Experts of a small language model: vocabulary 18801.
Below are experts of layer 9 (counted from 0) of a mixture-of-experts language model. Rows are named router (the router's row for the expert), up (a neuron's input weights, with its number) and show model dimensions 0-255. Each number is 500 + 50 x the weight over its row's rms, rounded and kept within 0 to 999. Numbers have three digits each.
After each expert's rows: a language model's description of what the expert responds to. This comes from a sample of Wikipedia text that the model never trained on.

# expert 0
router:542480488588457490495435489497547492509526470508512494538491463487522574581486460469490481499459448506433416518546585488527469501585514446408581534532481531511545499463498465493491479444475498503538463548564541498393451610522537442425528520543497547513445467492528449534640575568509518552595598416451523576498560461488464401410551464435549567463476543508505513555566479540547561509518502503487506401554531634509429565602467528488442493492523522475612516507507496593499518563444503544470593551508444500575475434498500545565449534494530606521478473559576560476504494567604464427489530490516484539649502543554515485435519495407447501632419509528494532434520507465458488518529475432501533453551515527503564423410567545526472556473530548482472479436414355488538430457530466
up1:524532567463566541532484512469589469543467582512442516477456448495578466477537453485532440457581529549461492571468439451556407577559464485463536555512486534478610498503522571477508484550476490453564508502447478437426372541538508494615552392495506491520500490583499521528596491593523553470498530517580583527447474484573518447522567669488451529454491535478496487447549412418512503487426429505399452472475512501423572533561523541512521524527507433473500558514458571564456525494480514539463489500545488441454607544463450520616493541545513501510532501484511494504403517538458456479543538539600486520515509372515450505588519550441532574559516530495434520520497526572507468506491470471402509459497475481405465441584463493615409482497569594440518433473552406501610464556548441
What it handles: Digits, line breaks and header words inside statistics and election tables, such as Candidate, Votes, Turnout, ±% and score cells like 6–1.

# expert 10
router:523555441663519521538490531508514487484455549511585392512574475532514542570534518549530518482474488469488500521500559614501410483596501549483466495480483528472513487503521514473506420440460435503511482597555523529484469476485479474470456477460518548511517548480397473570532475509484414569562584578515536557537558498515440467470495428481509561496414532530512450490451497562509529499531461456482535477488474535554470574510439507389523441424581536546579524477520526630486632524497503571418444565515489547468467474427399505479430493527472540534367502619441523456537420587504418539526519492465581521493436634480516488472479482481431572561392488572449501506547513415508528486490481500492470544402535506524560462456514517564345553481458585499468518536504508407569450417548554
up0:508510445443492562459476523566488543595551519558534541481490529576472493509559565494493500561511594435529531493582601524509537423537478490561525489491541571533528446536542514524584444498545452500505533507623518550444559457576565473471606468450473599543458524492527360570493463584453420531443430556542523472491574458588488463527570565564536497475568528432480435461506553513420503566426494373456520513542543547492483523448468464523552533558514478475521466506496548523470624504498518521560465508453510534538426601551482473503439549488391510452560475521509470486474528547457463491495483519491490407459484487457427441508580524459463570554528490522511482489448512581409365409519472557586452592489439538464458546541575467432414540491577518418482566466462516457490565458406599
What it handles: The letter piece f inside words (funfair, rainfalls, malfunction), plus year numbers and time nouns such as years, 2021, 2010, season.

# expert 25
router:491499506557568521610471542497546488411415481522575479431574455547536467514484470572525451430563505499465479638514591636584521463491521516487520511559476523482517461475495502588405458465520442499509498483543473422464456527524513516435463523523500569547592446458452598514627430556487393547534537464514532558520553466495533479476554497542560533544498452476521451429489438494505534538537452430525542557504513546452561566580501494399382452495563484520522478485456490610587512468513531562532512499435414551543381429521419583557446456517445432552451389509500491483458410535490498395454513525501506496478462474504503506455594461527374552673478488492544517481523483463489544565532433519467491480471522563510508468470553533501455512523479569434416484579523466496541469447446527
up2:465499437512484442548411484471567526508462527573517622450497514514532549537494441500514527421457463484563504481481525515460504459527516485549551592388452546568478418498492420494464588513495377584455484458455341525504536372459552496489485543549507537473555524539412557548470451488543538498479513529540486487438502519467428456482552445527512563555461359536514447469463444452451475458448371550518461432419431570372507521406472493454421497564451429442545555461499438468457478571503460623475495395403491484448446482430514559476528533505430458480466556507537534492489550572448515451498552436461514507478472500439408556461536528503537572441548419463466487493523520480509510536516546514563467533489486451552522393540448531515570539504459518496496492338527417519514523472491539
What it handles: Line-break tokens ending list items, table rows and paragraphs, section heading markers like == and ===, table separator rows, and the word piece it.

# expert 27
router:529486471570506501531438567621515565534446479505556503474577461570531523498600503549482511470487457428488407544502561627607459443607551509510521439492490530403544482459532618500558446464538474494514415523566480495475472502527540489482498454451491533565456618454504521589533521517479488601609576463473546508554591531538457463490547438431509519484494497466513420437539507484501554526472497441490491447515473576512394563552438502387515535416562511489528452484460502667494517531460532547482562494478479468523444406454498566571484479452517516551450462567512573367459416584529497484514525438466552510554510550522514572468517551458454474555410445474517570503542450444466504582521471581549463540495524588547564509480541492514461525413495565443516521482546507453490420377469499
up2:506541514526537411413473536568492544465391568462487591504476455452466596471519456487533431518590476494493510560625451443601410461526530501559536387560465501491499404466497437501539569550471480430512431479546446459487435433583541547505581510505449353491495565511478485385474536479457427509572518446523505492558469572503517502529560477443420520494525601518528462449488468391519612538540533466479451607458493532475512527497511366526446541455472524470473438496541412479391475513446500529461529506491510520483447471530510443465466492575534484417614562537508530428526464511419431430460558445537545406525506510594433516531487517505543487532453502488506556479581524518508445502448471494481414529495558520517552441511587418548561570488391485497448434512506503443548505473503568
What it handles: Everyday and technical nouns and word-final suffixes in descriptive prose, such as water, land, gas, -ation, -izer, hur-ricane.

# expert 30
router:516451473509549444549467546500546584484516473577565454509511437545495558509614490525516496407454504380515465518506508602516450471550506517456470510542465507468532467440534554499428458490576391491533398582577449489481417540488547422426523439531478496603596491487451531554613507580494425496549558479562560535519572498567464496484526480405567576496374505469504511542570453459530503522556482411558449521507513629452425495554437459438461544520494504491559473439530511512563491552414461509453627482451437494520538507533503561477390453468478439534512460505481427422482537580499485484513536534485488588560504470510570465417517408452510524483458497554444532460557417435528494581528443461489403457435598512468551445469548489599448597509488522449457518539547489437498444511515481
up1:501550503457411521535499602471562629431549512492553450469512418484599536485480423460530510518495562428421444471487477485468448454535506542462480609564570489526446409506538497522431550513536500471493565545484591467464476533479462522396474456424427491468559554455472474487522545551490531447499472526461581478467479587457422485506538557490468528588390497548514567479474484492509547544537428485580545522478483567523491471487567473489525503500501433421527437375506457468478470419569474530462455402533522534513550529495436510566495470495432565524422543415567424524551546541572479452568428471480550497586602534529520474548563495359545503454448513530527552531468416515422495471537419466469442474551481392441472460569488518507637547535523583449549535507451491520553517409607480
What it handles: Blank lines before section headings, closing parentheses after foreign-script glosses or life dates, and infobox labels like Starring:, Spouse:.

# expert 9
router:560513462562511493495432602507462564464393475546593449503537498555492499560561477528512620383489478537513465493511606584524469497581521530452493515508369508467528425482574579532521435476488472481513480530552578527463431639498516405483427496536428553554476557470475519584565473487460505565536581485532471543553588509511487467512493446503499605508501481509532450581484459511510537527495460451552505477600563573531530541529431462445483548391553474564553456543451500554488584553456514549418549575485518436506453495489436517551480494413478456483416338534499397533465488514478490476493496505519497511547469512558521579462554435437539534581456501496429588436544520512485480473591406416454507450450594564504529552522551558583481478517414491483438535521444487464586489484493470
up0:429493446522523536507526508555505504427421475519543464489521485479505405451415479426551476482511441475430495575522399540613457410543447451565579557515479552545515584556468422455414439431409610484511477485514440403434441491537607465419557474450514457520490487526519501403482436544556503532398479431574483541511478535434535513506491504452406574480518469490578504531539518431479552484540546509429570400429527550502555445511523490425504546545577471497514572456460449509561501428480522518516528529548496533491432484473420439520473584494571531497545523479488448504515530479475396492598544548530512434543524498607581468585478579595523416495448463550471392357483520448509479556490496500478496487496545464472531370582539495478530489450464549462578543496544507430511534505453545
What it handles: Capitalized words in names of championships, awards and song or show titles, such as Cup, World, Women's, Under-17, Love, You.